Weights of a small mixture-of-experts language model, trained from scratch on English Wikipedia: a shared expert of 64 neurons.
Below are experts of layer 2 (counted from 0) of a mixture-of-experts language model. Rows are named router (the router's row for the expert), gate (a neuron's input weights, with its number), up (a neuron's input weights, with its number) and show model dimensions 0-159. Each number is 128 + 24 x the weight over its row's rms, rounded and kept within 0 to 255. Numbers have three digits each.
After each expert's rows: a language model's description of what the expert responds to; "mostly gets" lists some tokens that are sent to it at least half of the time. This comes from a sample of Wikipedia text that the model never trained on.

# expert 5
router:155117146113130092094110116167139130099142127102165119119162116158138105156132108134158154120146117137143158121114117115157136111144147091121144119122141088077085145108140151145148145113138138160137124150175094105138097154138119096137127132131163156145149135148103112123139110121097131142102097110123132109167118136132136146156131103149143097098107099140125105115112136121107112137116180131125087171122123113092121144130109116116174099137115117093063075122156150086116145119211110
gate0:137131096144143136145154096174114146143123080130167160183144113167156130120137114134124157115095089133135150132135171155158163134162125140127090115156136137148121192081133112145140123110145091144116121116145109108110123096118117111087102175147115124092126142164077130133122128121115108087158140150127122115112153151114110152134117108127090118159101121103123120091109121119122126133103142130158135124131149130128132079151184081130142115122093143122140108153108116079118133109154124
up0:132139084158135163142132128162138166140102096113117130102117106144057134114158124135140144100136133118090135102115080127115160146114141103088144102149144106089122143114143100187112184110098102132141108109149121120122105132171154155112128092135169189107141094121115115122141136085106119124102138146103131105104101139116104147109128102134124105133095130108158107119088086112123132091104133106125159138160141130115098142130128166135101129169124144130151103121115105169102126139149076
Non-leading digits 3–9. Single digits 3 to 9 inside longer numbers, such as ISBNs, years, table figures, coordinates and model codes, e.g. 0-7509, 1960s.
mostly gets: "7", "8", "6"

# expert 44
router:139085175103152146104070109167120120091116126152099116100134108138101106151132098155137175129132152151140132155150125133130141161100128106104149126104143127117110144142124118128129129138127119196094185118134090106115098127087139081138167162143139119113156140112151146140144093125089139145108123094127158118197144100120118130139141112158139128116132090141157114102118134067124108166087148139115130117145130094096114172125114091139151063140134102122115105109122129118142187122181102
gate0:171141124130125148119104087102150151123110116142120144128125106102133116150132136109148159166135097093112096097097127166119138131149181135119139155142136151149129147103132127126095131052140162148117133113132086119156128119089132116181130096120109125116126183130103150121113136133152130124169129168109107129093148126142164135108132128157136131166108116158154139090120126143140122159133128117178154130132171149109134141179104117136148097099115133116087114094143179162118141100170156
up0:148126099147116137128120124108136130155134129153163119107127166147159129128092135098131146133102138119090105148136122121133106128101117111133131083156148145166124111127085134123118123129115114135128157121108150157135157091118141148127119086114108127103171177123155155117140093151117122110098127105125142144090151075135127123119118153120148062127132170149105149108152139162144103129097109108154117126113164134102084134155110125144118111126149110178124105149127120176127140130059173
Quote marks and empty cells. Opening quotation marks after "said:" or "stated:", blank table cells or spaces before numbers, and the piece Rec- in Recurring and Reconguista.
mostly gets: " \"", " '", " “", " Rec", " (\"", " ‘"

# expert 52
router:136124141133139146107105159138140151135099131109151122102139149140111118152150109129153161120138152120161130127136095126155131123098142091120140142131132108119127144098126108122097137140110142160113135144178114052158060151126117121129142166133140160124164158138126158120113115122086178109129110102119137097175100112113120149124138102140140131074119093168133090115121115094132109131117158120136131135138151157083107136133125111110145108156130133112086140100142154131151217124173112
gate0:109116119117089109115137122118139121108166131141113147155094138139118138128176139125177131115161121109163111121099114056157118100102115098152133144129108128097147163090127097092151103159178128155130159132108141088103153147113101116134124121119092165160116105114133149146135119145158172122182082095135131151139115167118144153156149099122126119122156113157165121118133122120123123104130121098112126110078154113138099176107152117112115131138116151115132125062121117095105120104123147
up0:127163146111109124115128123144127125167165087112150116137118126114115149163088129114097135146080126135148092108111134108121171115155116093159111191144100099171123098086176093147153108131106122113122130089145122105139127106100118130115142103088113157152091122162077161130153150123145127121133114127146109088142096155147061093122116151140143192137141128165114106127155103127170120107104137119117144149171150096137135134094193125125120125109130116110128137095138091113137125140144147
Capital letters in acronyms. Single capital letters or caps pieces inside acronyms, codes and all-caps names, like USL, GUA, IPT, LORD, HANKOW.
mostly gets: "S", "P", "N", "R", "M", "B"

# expert 27
router:110121153104137079122083121157105123105110123131136149121108073147110068159139127154128162131122115138135171164118158131141151157117108105122136129133137116127136166097126114129138121127133104144099148135130102106119109137094161126130155167122140147157170151124139136137141111173081134097122063100131167122142121146116133129167133083160140130064134113139118113123117129100137115149124171098123131112154123159121138163125102112102135090149134145093117106139175172090134170188157123
gate0:155121101095195085155157126124131094094144159170198101121156139150127123144161114147124135156126107131148116122109142125127126133096131048124148123152138115117129135112115117189122084140097185092132118144109110100141167156113113120147123097115118108143173111138141115109153090123146125094125118186127119118158117134161099089099120134122135147118117123154130114109126133136137178145197172131153112115141077132132146154162129141149136127147142078121139115108164079114127133157137106
up0:136106142180145123169120124108120114136133118163141118112147126126143093146164140141102149140130168159131145114126118140130193170100116112121132114073169109167148130119143122152135122159119135107132123124129162154161089112127124162151135146174135123132119166121150121101141113116172153090104144146134153123115149120107126108124096160183112139113151136112147153131127147136112155135123126133133110098072145109130106142115115096144154104127107163133096119194145154121095122155154121
Clause-linking conjunctions. Conjunctions, relative pronouns and prepositions opening a clause after a comma or verb, such as who, from, after, when, while, until.
mostly gets: " who", " from", " when", " where", " after", " while"

# expert 63
router:145102137132142098105095154168109185140117120138142101114140103150106124093136103155134163149132120156164126153141116130154157171119147069136131118124126119118103119120103114170112099107114160158126125128175112109139107161107125090145142109181141123116141117141155130092157102133092121122115087117102127107123115085068111144144102100125155114098121093153121085131081102147156100158127150141132125117111146119088126143111095112124167081110132138147109124132116130114145129141170106
gate0:092105136163136091083165163096132166111100116141137133097126100102108164118127106164141119088093162102147109160122109128182122125083125125106114104081146120153153101107116121106138114088176167157074129124122132133147114138140090136135130079191122138151112122147150152097116132070123106076098140091070137161118148138147168133112121095148125122125142129140135106151138107126153139111181160118169145135129179126197113161129109124103104101096164124126116134154138137161137167126103142
up0:095063143128148130162099122120100116187135142146125159113144125106117133089143164135111096154171131099090114094119124154107126130160131061105129113128100121156108130148122119147204161169131165116104172124154118165137150135125122156100153118099137075105134127140129157155151075134103146112134117112148122106142099145095178110137155118123126107098130145144092131165115131126185119133134089140149209147135128145107128097095151111144153127131142108124105130143103130100118133140144115
Name-initial letter groups. Opening letter clusters of personal names and surnames, often after a hyphen or line start, such as Sch-, Bh-, Raj-, -P-, Kw-.
mostly gets: " Sch", "-H", " Peter", " Ph", " Fl", " Pe"

# expert 49
router:125134157144161135128112104154107115114118119112131115109125105138160104149129097163137158132119120163162141181117147111180126142115138094114148129097105091088128150135104131143127106113116118156120142130128121087116139163135108128142166177108136135142182148176129193102151116161113143140118085144171145089155159127134109145188144105163142145131113109146094086129116154097163135144114181108085138115097113144080120154094118095124147110173087120105144137123144142124151164154144097
gate0:087119158114178111116101073089142146113119099105156140119104155116096120165096115098139105139158131105135137168151150098169156112129152158102110126106130181113144082131179115132117132104139080137145067107115150133132122157145116147132086114148152106143161152170131150100148112142094145170134145157080126076110132122167122127147145131143132107109132125160128146086074044118149138100120111153139094121109121122124127145129137115113105120108115133146150152121129133131137112148140086
up0:153118109145109096159133118170137096143127176148127138128189106137107110153134123120149123112148123173129108112135171146120143154173124127142109140199126128167127116110074126091105098135137149142110148154123127156146131118122100093153140136157118149092116117125142096152115168139113112101125122156112144128149124132099134159115182134146112193144071116111096132107114130104145129138118176079155144077135135113135149127172091150119128160150100099113161100122132130120100134084127121
Table cells and headers. Blank cells and pipes in wiki tables, plus column headers like Score, Votes, %, Candidate, Pld.
mostly gets: " ±%", " LINEAR", "DST", " Candidate", " Score", " Votes"

# expert 37
router:159111093145134099111089115120086143136125089134124124094141093124114127150133103143178170140135103158181147122125097132138167136103127121073141109081116114110106144136114138131126137136145102149130157136129131085171104148129151090131163152134155109156156145139148170108122126112113130123133092115150158104182117103131100123120130107147142090124125110130088109125147157113134118134124175116157090109095078129087139127088119107168142099133137126095122119118122176123153185170160117
gate0:123108163176117116153111105144151096115140134182129081128159092087113124099172141154116160121117086146119126129169139133099166149107099119116150147105120132131121166121146132111106060129143120128141118157116092079165095141128156164098135119131130100072143112154138139124106141150120174112127122129119136106129105097116151091139133080144115116143147121113127111140118178088109105117151104152062126122117112148133107128085156132136128088138139139121139111141121167131112105120147122
up0:140123167064093110114123124119133140113117130091110159112115095115094089153137131160151089109176135134134150165131102121099149123111101115175136097117124062126143120133122142111091121177130120087126126172138120134161123140164107101114125121128157087126151117152125106088100150135111112101066111124152140117176107150137113140131105116185098177119159117106134186134129139138127076091141082140155121125122118080117138134118062147109126107072150113167112120131139107094106121182122113
Digits and place names. Digits inside years and numbers such as 2-0-15, plus place-name pieces like Angeles, -ford, St., Melbourne, and table punctuation.
mostly gets: " Angeles", "ford", " Melbourne", "\":", "St", " Baltimore"

# expert 25
router:125126163116109126117065112102114159144104120110124126124150103138084113144106115143121171112120134155172130152129119151142134138113125093148149105136102097094109149114119147132136131116127142146110118112144123092148106126098142100132168146142123113158184165185110126136155097125105138133150095120147154073170099117136146147152138083132177144119091119161078100145133141132090130103144176115131165126100155113096108153099108112133178091114092116127111111120133144125168148119157144
gate0:110162131126068137142133082113170163111118120084138162129147152132149108149117115146130191164116154180133120084128154132152127134127136109133163134129131132088125140104109072108135099136164106108104131110132129148168170100117138164134186136137100109170146161113080108127134103096110100125133100110108118083114129175152138158120142135082137124114154135134135109110146120109135159105124183111128134145096160152125131136160119146083179086102099126141175109127114109160141125136135084
up0:150125120086142151099134132130125181104143141166148160159167106092095112142118147108125088128116126176137140110111147148112124177092067176113142150122121141120080119156140104126118120098131122113158134117126130141136134128106177089136161111136120111159081118123085122103113206168138128127099145123157091111122095129122121127117098148092113116070154141106140127128123121099120107148119113123141145154155128164135133111178132158132120130122124146129138136167091141110117145118123130
Sports and politics names. Capitalized words in competition, party and institution names, such as National, Cup, Olympic, Democratic, Championship, plus coordinate ″N and ″W.
mostly gets: " National", " Cup", "″W", "″N", " Championship", " Republican"

# expert 7
router:148160123155146112135093129135152176103082107137123138132126110119110113153124115127161173137124132125155140136113123094138122121097118083065175108141088109130085125093116147135115127110115179164117154136125090073123088185114129059145131137134145119144139169154143148134120128149108134121110073121133126096142139105137127115187168098160146127128150081154114107079125148113144141124147161127120127106110144140111120164109097091119150109142117112108131113131150197121148161121146121
gate0:087119112129108146155095185080116189115138138127140128154112137088140127127137135131071107189095118126114125090152154118115108155126143149140152151112123125102154097139111140116120149116137143160153136081125184139137116100122164167179099115127067118104136184171135124095160130132145085161134150121138097141127133145166184120109118125107129134099147120119130155150106056171131133108118147138123126170133107096129123174110117126121076122149134081145154098111126129104131126143119117
up0:102116161120132116114183130174091122104123135122128153060130089057128107108100143085140126119134120162110121115132170136121162132118150097133119085132116148114136113079138127156135140138168141121110165121131131163115107157158133130107147101111123197174114138140105152134141077081121129150156154123153167111130130151139138108165097095128111137148147083139136125115113183116143129116041151146143105114135093116151153122144163110139147163108142098163158142112153155118102144121074104
Numbers and ordinals. Number words, ordinals and common adjectives after the, a or possessives, such as two, first, several, main, new.
mostly gets: " two", " one", " three", " four", " five", " third"

# expert 36
router:147131173148124140113077090172121183105089156167121126095125101138110141115122132140145169115112124114138164169141123113125150128119162093099136140143118104160108122111141140157113106120102168146124139120142130125144089130107163112142151194165147127149160119182151135119128124168083143117118111172143145090112093086100109155171163111158173095113118106159088098117083153093135108140146148093087154142128135142074100136133092115136136101118099136093125134113133165141152137131143153
gate1:116140107151120150101106158117130099139125090095128116164096116174115143168110127172149180142107119129135119121106150087174130095081114157138115118102128123180137093123190133143123125092108137138117105140112143124134114142138167117147189136107143158118187114139148119118121141163108112122119101130133179144102135100158108099138150110159107177158111091130136140111131135136089156140113133163110093156120129155121138123171107149114103133116094126136192113095150113100123143158076116
up1:141129149163118171133135127090126092123136078128180131115138107091124128119134133131196130117160099140110125116110116081109136149138132128157132151091097128157112124078144123109147133152134127129072103129110132174133140115155132136133101130144136093160156099085110131161112147122102116134138113126101125106131137074117135144159136103145182080106148146144080128174115123132119085156123062161141137123120154091101103119152127098128089097184117097132119145149154138113134114120102145
Biographical past participles. Past-tense verbs and participles after was, were or he in biographies and histories, e.g. appointed, built, died, named, held.
mostly gets: " made", " built", " home", " left", " named", " died"

# expert 21
router:150090126138149126112068141129132125100104111155156106106141101142103099121111092132143146112123129151123140153159112159148143165089170083087160130098125126099130120091103130147140113114094082161163135122121135100132105129141109115115175139139170095150157101151102153121125115141089096144130101105135160082161153115139085121182130111150154120111102085146143099134124144115149137144116193130119144142130157097114073135173101112126189108151117105100131126156132140087167169147142075
gate0:160102151119133138157153143083140127088097120177125141132083165131137135098161104152133115145095105146123137128093134145113162127098134114108136107112077113144136165135119114126127128134112121155172137139075120123147088110116129084164111108137150116109133106130149117078122106119124111126097140149148107142148103139122132074136117134148118071149111112122112119128102121150161159164121145146152135106139151094134131141172142178112128154108102129157140116109135093084149136113149154
up0:116132095130140131119182101121131096153142147135122130145091124139092134148136162132104149105127127147135125123097092111108123118133123117129130135118126133140119126138133131127119102131120115108132117135083130134139121142118121155148104104143138121122135137106162098086172132141180105096071153114151155150154160157139148114158130084108101108147149113126106104113123111150128137079108084145080127112144093151174150102144136090132102190109127130165137119151114127092126179121140138
Name pieces after M/Al. Word pieces after M, Al or Mar, mostly in Arabic and other foreign names and in mainly, e.g. -ain, Abd, Mohammed.
mostly gets: "ain", "dy", "',", " Socorro", " Abd", "-STARRS"

# expert 39
router:147111145155132144090081111111173133077081111158134124108133094137093060130153091160131154138156128113106168113141123103154123134112139095121161148159145109137109151155100149174112119134103081180140163134133103084146088171123141081131136138126125125173179130153144151086101108141097127125117103107149163138171149112138128083154135087123167135093126130121169086122106167102128091132139168145125095120139130081101128158155091107115175115154132098096094126121174130088149139141137097
gate1:126109099123153188123071113126166143117106130135101088111148089124156080095157115139113136140191102121121147121125114170143095094104178133143160133099142109110114145100137139146123178118109077160141159157122136134165103126139089173105143107173133118116157110137102150133171140100119104110130069123120102123116173119152136094107137115186152182142167124131129112154149163112124140083135132133115101114143159129117173124161125089138156113125159082152097102108151102104103117143132136
up1:162131119125148132145127120151098126127118128117133114122140099130088088104122169110131112111120129166156113099139120166150093111129119131204113107096129109095145140106150078124114128133132132096176117125183139145130146140130149160173159160195140124110088145136126101109140118112123151105123156163141105112130141109091151165096116138108146146133119138136128118129140174135148152117145148190117116115115136110122101140145142122124126157113103114108151112123137115092146136159141125
Auxiliary and linking verbs. Forms of be and other linking verbs after a subject or which, such as were, are, is, consists, served, including, during.
mostly gets: " were", " are", " including", " during", " played", " also"

# expert 20
router:123086137179145128108078150159130136124120132131081125098127070156128115149125107133095125114138113148161168135131094126148110147127156114121160090127116124093100136116115167116126135142096114132078150169121130074141093143119112141140131137147142116133179106147156127112154114154080128114124058134124116111142109139089118136134137091123164098103116134132081073135118149104127097120143156110130158128082132135113105131121123112128168119124111097117085092113123132142152132123138125
gate0:134154095134144132120147122103174127134131159135149171086117096127106163138133148150127096110163126126137123119138150126135106107150169129178130117128096152148116150163118185132124111089099109114097111111116133077118119130123171175163118127141134122153131123143141153107160097146152145133123101152151139104159155205104136115120107117175128104152139095143137123165111142142142122128146109130104094089117105093124114114143103109129134163132129158108113147112077128128127141133140091
up0:105103122136156107158163115125125097103069117101100127132126118078112094114158141141140092149146130117139156195148122112122136112108131133156141176125111120133066140144129079132101141091154128139099124152127154109153149146120116121078098177113130120140093075137152138096128146096074124138134146118107118083119120123157110148105107115178107101106098107084131132092104150159104135146128113120153076187145096109107139126151128170108139150147101105124119160130133130122154118119132115
Table symbols and quantifiers. Tokens in sports and election tables, such as $ before prize money, No., each, any, country codes and ==== heading marks.
mostly gets: " No", " $", " no", " each", " tick", " any"

# expert 35
router:130119143116150149108116109143117205083121150134154088112120107158093115165144112145165167150162131145169145149111118113158105173144101109110155126158134126121101139118140129170127107106108147145114171156139127105165116139130134105149115137110133131139146149142112135128125138124106154138141098124144119137097138120108142155143116093145160126100096089126120120135098143102106152136132180123147117155086151118106109153109110113095177106150112112139137139095152166124140179122180123
gate0:096090131096111149161149114131085103129145130123165149133099108144141163125102119125147151102139113145137128130128107083092140179156104045091130125097175127104114110158155147132104125128082112125104129109082111124146128091091112109101107136080147095110131117139136172109111080144125108128135164158085165129109107163160123138113100135127099094137107153103120090132163160110114120175153107122097139114112153110134116122166129143171134085133131116122118146143112120155103165114150164
up0:100109141135159117141107132155120101151134124086113134095119124148177138151139130113110135117155109163115129089132094100124097118116147137081118103126118179090143100103073163124080112106136075140142166099093119077098110134093082131124090113116109145125133081127153129121149102166138082116142114103115091147139172155126157084149128098157169082118116145130146108190163130112094108154143107126169125110067124105119153098131168106117152127103094159104119131122113137147103180133129146
Section heading closers. Closing == or === marks of wiki section headings like Notable people or Biography, plus group nouns such as members, people, children.
mostly gets: "==\n", "==\n\n", " ==\n", "===\n", "===\n\n", " ===\n"

# expert 29
router:169103148158103116099125105141134139072093126138162141125082090105123103166131109130099146151117118131121149131125155130161148162103109121133150147118127152111073157129133149145107148144135120156139144103108067134120073134098148092154160123155138154146163150126144133105134116147101146117120093109144156130140083096124130158167118090181131111125123141146130092105113166120120112120147151123120139141100121113106129157097117081147150077151092119137089128139151135095142136176151142
gate1:126132138117129128111153125129164100134118131104182154122071128126057125123123106169138116104151121157069158107135114121162122148097129092128123150121143139099137158113136160162145123119073136161099104134100137154102153131120091120141152169129112141101191126148133125092144142156169163131145137113120129140111127112141094112133104103132100119149128133162138108141151143117156153108119093077187146115151154103154148097083151132092105106159105137118120126141151105131096103102110124
up1:088129098097147148121129109081144126139142134109141178101149093132153124139100109108085118126087126079107175116098151163156127127148104108133132119124129151123128158110177115140120170116144146117094130105129146171103094133188144119097130088155117107121110130114097121198122155135106120129129136122134109133191176116123113092078112142124085084157141118090081160114135135146145178130117105157162139135105116110117163120133155108096145112125117135109119138118097104132146120173119130
Main verbs after subjects. Past-tense and auxiliary verbs following a subject or auxiliary in narrative prose, e.g. went, were, had been, took, arrive.
mostly gets: " were", " been", " are", " about", " became", " called"

# expert 12
router:135137144126138112109123116144119176143124112128139157108132101135127107138117141165165172120146124113170146123109083126137125156083152101099150100121095086101132166126115108150125126160129153162128150150142115125132116168125118068101138171156149131152174131157149134142125099145098143121133116105142162114148142126117105136150107125159191103107116110121130092132140184086138112134147140101099139117124151127078095173137082125116152106150104122099083086114149160110171116138131095
gate0:115197138168138163113155132120128122131095108146156139167124135142101085128105119110130102150168102119124144123143110138116150146124170117138108093151135086194107098151157106130146102140140150104102115129124125158166137160132129123125117133094124151174089121106138140136085145132153140137102139136151157126099102126137160128119158109134121184132114156124114134127135126121126074062102138128136113166154124140127129111093124075139100150119122124138114164140151130132126178138101139
up0:116136116112147158109117158147164140149098158159122113131126127131143150178110098113153130134107129107133109158126140136165151116129140132134129119088071143131114153129143163105148123125151131131130143120147088086108126136137144147106149109133176144121111101136163186109095105146110103136128122133143115113094139135143134137103136111153133166083203096120096146069119121137157101174101160145124112174152146143102161103149072130087132147163103124103122124157110131134162137171095157
Section and field markers. Equals signs opening article titles, and labels after line breaks in infoboxes, taxoboxes and succession boxes, e.g. Genus, Preceded, See.
mostly gets: "=", " |\n\n", ";\n", " ·", " Preceded", ";\n\n"

# expert 33
router:157075166157136128118114116199111104097123148138084122119121095126093120161127092116138145107156115152120159130124120118151145144109143049125177149098112098142095120114164160163147136143130156151149150096172109106143136147126133111090152175158133121169157115105131130094126105122102116123137069138139156112124083099112095159177139112138160102124134137147158125111122139084118128169145165127093125146147102090097130136103095115145178099168120144126112097103128175127168143153159114
gate0:156157155134154137156108143176104152117175182148137114162078107159169115175154129103128091089181148136125195157112130141138134108163145130134096104133107124131102112123123164121170156124092164178157087111095092129154130128097129119145129099177126137162115125170115122178097170114124084133146144094095123141097098153141116145106147122130149130091117093131119141110144114111103120136115111074133134075140141119134113133128108081095112130119113115118140087113162147163171142176138131
up0:141111157153078125157081103136101133161145097121119094148153123126129146152121170144138126116087160156085126120152139149174152135123136140139129127093139110114133155162109172094140119079107140112204128103157152125141123112135154123110150136093152096145142094115098128117101127095132126159136119129134131187171129134110121168133110100163115158123146155115157175148120149099079109108134124164130166105144134126133148129089116117122111079114150103150124098142142127122104111128194118
Prepositions and music credits. Prepositions at, with, by and event verbs like won, released, played, plus closing quotes and pipes in song and album credit lists.
mostly gets: " at", " with", "\"", " played", " won", " released"

# expert 2
router:144123153104158109123097117159121155111099121134119114114124097122081111126156108177147152127114160149174164135130127140161131153092126091090145122139135083152116150118129152155119099142131115146098151113125096090115097150089148113155143147154148120141166163114112097122142109180081139123091067133136162112172136140119105121142169087129130141092151113125115096122131163085129119166115142141125163156128098144074115186128111123100118131132144102100120145099138158104173147123166135
gate0:080142142106126122127069098096120140147177115116086149065095115119116144104097111147125094084049129119104183147155123148157141093143137167083156117161115138153144130124153125158095109145137121095126116123105132121130118105133160142128083131132117178118140124112079137084136134143128116118113139130156164136139152164136144163134134117120134104110133106111129135162129117143155126147144109129119175133122129111120106117097148104180121104113107129127118122136130176116140138106147114
up0:074133162128194132150095128138103129134113151118123148086131161187105105124124125132134150165069128156127145096108141103097123132101145143160139183089119127106113139120142179109114155133122125124116110123160128154136121102094105120131113138114143123109115147091079084111123151098105083141154127138139142151121135164111115124112146140109108130116102134119117106131087193108142171155125137168141143173134169126151118147119104131098149132132136124144148115113110093109133123088122130
Focus and frequency adverbs. Adverbs and quantifiers after is, was or a comma in prose, such as also, not, first, only, still, last.
mostly gets: " also", " not", " first", " only", " still", " now"

# expert 61
router:117105090123131124112072142145098149141095098134118103126120105147122093128122097169147170134177119131156141153153150129124124154113139085134134102113119108144143149131104107159130113107126174146130163136180101127159124163117110105118159140162130104107166171175171142115110135137073117140119101097138119124137115132112123152146136138141144163113107090171130109122112146129131132117119164149141082115091134110103132134126123148145167116147126108097116103117189135112165120136151098
gate0:130128104152138161130094107113152099155180141153080129115117128101137103138141138099116113149105116139165126128138162146150173158142098171122140181131127103076177134124121079153132095157099142133143155111108122132107129169090110145119100127084138141100144142168145085140115143124129091119122125141154131128149101105151144096110142121098123143125107117146127154148103136143117146139161157160132115126133106088140113115113147111154156105113123076109141120132157103115119115161171105
up0:122141112143149134126108113126128154109116112122131145130141129096103146098173138122113120136128137097121101093150177172144115156151128138106139095129129106112138094115128116079117136118141162115136156114118128129133143129131114134064055140126158150131143122206139157112078138145114133169147158138113130150118113120115135140141125132186132175122097099125136158119145150148108161123120150142145135115131112093122122179106058119114139145158102092145157111132104101142137121134116112
Word-initial stems. Lowercase opening fragments of longer Latinate words after function words, such as loc-omotive, max-imization, insp-ire, conf-, expl-.
mostly gets: " bl", " pl", " co", " conf", " exp", " rel"

# expert 45
router:117117086097135129089101099150116183101078162125118114123116078140127115161128117133121161083127122141137129135123093105139110165080132080092123131107101129106095141111108118182153158133126175132167160154157097121127083138135133085118105201178149148143174135153139156120101118139093141117077112130130173138167106124137121155174153076164127146120147127124118110097140123123116144135111157116075110154139156127089128138138107137146152124144087130119111084109127134107121147134131112
gate0:130162140186140130119120140153094139135112112126158149124120110113095113131120090133110128148098122139082150130111135108134084150096105142116125167162131103108093150106127139138152094123125140107154088144164151142133083067167108186181134145147124089165130135156135090127118141115102188122153099139151132183137146134124160124096192129110125122123145125154123128129107156109101099124106130170147136116151131125079084112142077098141105132176073164142127146099152164164156129129141093
up0:126129121113151119094153135114131126076099114110166135118145144118161136115166107094148120117090137155112114105102148111148163084142111170133119123121132117135058143095119117131150141127132130134158120138152162167120136148150157127120083152084111093133145115145144130140092121117120144151139144124107142170156102134157105147137085139127153135104171134149093083159105144147114145133139119104123114116110168125084097111134149144159141125115130114169106108114151177125160114155178124
Geographic name words. Words and opening pieces of place and road names, and compass directions, such as High, River, Road, north, Ar-, Valley, Brook.
mostly gets: " Ar", " High", " Road", " Bar", " north", " North"

# expert 34
router:122102128118134123099099095150127115089112139146120156124115092154123150157085122148137206162111146131135147127145098120129168127129134116113142135122144095108127138121144119135147152117146135143123150110181094116149071149119142058116119158148136116129133138182127158138150113131117171095153080109135125129141080129121125154154131090118160123087118094158123085138127146111097089149140165130130120112096127140068109133119116125132152113135098119094110094120175145121162187119125139
gate0:161128135134156143126128116122141140134164112177185092114114090125072111113140153139090126147071174130152115165113129102123186120106127161182115108130135139125102148113134177183129102144093111145112091156111124134138116160110115139130119137124136116137071097140110132096098153165088158109128118115169126147092115080130121153110153112153097173083175132182126086159149168138117131151156174147104160115154135152090132136138136145103138121125142107111131152121136163165114144105099136
up0:139137141122153116085137107121120136124124132128152119138102124100152120128117147159113144118131135137113147123150122166152127135123167108145109127150127165137076128062106060163127131135089107161152131073119136154125150101134148138110134132085138183171113114137099081137128146111114100119132134162123052151097106123095114116105134105133157127119113100155163161076120107119113146140139142133158110125129114115146110103085139130091133170144166161132154069144134129111135107134121098
Markdown table row breaks. Table row endings and starts in Markdown tables, the pipe-newline, leading pipe and |---|---| separator lines in sports and census tables.
mostly gets: " |\n", "|", ")\n", "|---|---|---|---|---|---|\n", "|---|---|---|---|---|\n", " |\n\n"

# expert 26
router:142108179140146130113074125173145163160117110121138131137101121181137102143130097123137137075137125134131140158103093113190131135142171118090144127111124066085118146130137151137098092129097126148132121149133099068136097150112110130139153126151140149158174139184116129171159113155042092127119085084152164112118101126130104131207128112116153128129084112113122109141124131106118160148152150149113132154130131130069105143151112137136124114128152143122121135132151163123191162141137100
gate0:115141125141166168097142148117099120132120127106163172130086112081121125083141088139126130112119127129113149119123124125151140115112112163117143158114176130131143162119104076112103126150139150167153140139107122158101102148162142103139150124100136140082102121095103113146154128143122112132116146157110132089151151119140122106112137134124147107134122123141115141100161096106131122105206135117101096152151139118167148138130153119103138143127122094117128142145122156126115104192111166
up0:122156148123104131140174160092142130131105142112035134133140142117112141163129073140153148145115121138125119144131093095115164157135132146151153097139131134118178106112058123131147127126103125103098101105122094138119149113144159148112156168128140125164141129112140133102111062129097111138143086147131119089144127128157097162173166121129131147148118129172167101132157136119147077134135175118152099184060111112129123097092104146169120111121139133167150146123175099158106153147120141
LaTeX braces and Main. Closing braces and backslashes in LaTeX math, plus title-case modifiers in names such as Main Line, Main Street, Historic, Free, Hardcover.
mostly gets: "}", " mi", "\\", " free", "    ", " Hard"

# expert 15
router:153123153134155137087097122140134142127113139112141163107091096129113111147134114189162144100118135165130134132132115120123140157099124123109148085138105131117091149090139123126139134114110117133135152127165132093133071155127119104084136162152138129147156105116127117119129096139081121129132070127125142121153115104150097152148097083146132128083131125112145067122138142049117121146129162113150133121136131120112097164134095083118120084147098109121136146114164128116179156155122134
gate0:141105152096098117111101150092109125149081111126119095121120073150097140150115107181146125136117151126166138119112122142093124156088103139151212172119099127126141143114135143144129169119119128124179123139098146108107101132157107146105133104177108126129139151180140179091110129100076127116163131173131115114106110124100112144130065125152176122114155102144136124139159122099142145146120093173181078083109132158148154095103153098165086111121112166097137148164120131119168139139149120
up0:117128102147118075150133102137109147135128145094168171162113133133122155171133104108138135089132113159171131085122162153106122131144160166134135104123140143126106137138148132122080163102094076151135128157130165125103148089142140112153135114097135145129131137054107145103159129108134118123081132126118104115152105108097127126078171134114116144164112155122104152110127179125106116127092151132124146132091127151145111104139171134109106113119151117137117111113109105122145138135103122
Surname-ending word pieces. Later word pieces that finish surnames and place names, often in tables or lists, such as -enberg, -arks, -mann, -heim, -z.
mostly gets: "sch", " Kr", "heim", "mann", " Lewis", "ck"

# expert 11
router:123133123160156124089103098146159159103092153124128140114132121126142130143131121138136167090114134115152134126148092114158108147091113084108116171112119060077119144121117142162103163115135113121132155135150103100174128163129140073153137160152113140125184136138134122138141146173052124109125119132162161133143139112125128130140145090137156096082138129127117090124125137098149111167146193114127113160134125138086137149121099131112144059127159129142119148123142120108174160113131118
gate0:127128089145166106121135160111147108106147121105125150169104125131090157108136122115128108151127077154176115148112109091141148114104105112125144129116144088136105122083105121142128122117111112123118118114148110118148150101169100102126129131140133095139089125158137131137126101151106141120108098100119132187127087094117103137135113098135125119106136149159125076146122099159131123130130144112139103123124121135148116110122125139139104115169169090123136112127130157131118096150092101
up0:139103097136125113153139123155144107166118108128124124126082160100091086115098160141126141131138101154105141132153142154138122113171144180124212109130136126181133136164125137142144114134142111120126136115135144127126149144118083153165169101165112133172122101101144111172134153132132144117094139145111140162112119128094143140125143138130127109134145108124134099120115136157112135084086089153128139098149098132065092109114104124113163095136128126143157158134078145117091137099135112
Place and institution nouns. Nouns naming institutions and administrative units, often in proper names, such as State in Hempstead Lake State Park, University, County, district.
mostly gets: " University", " State", " City", " School", " County", " government"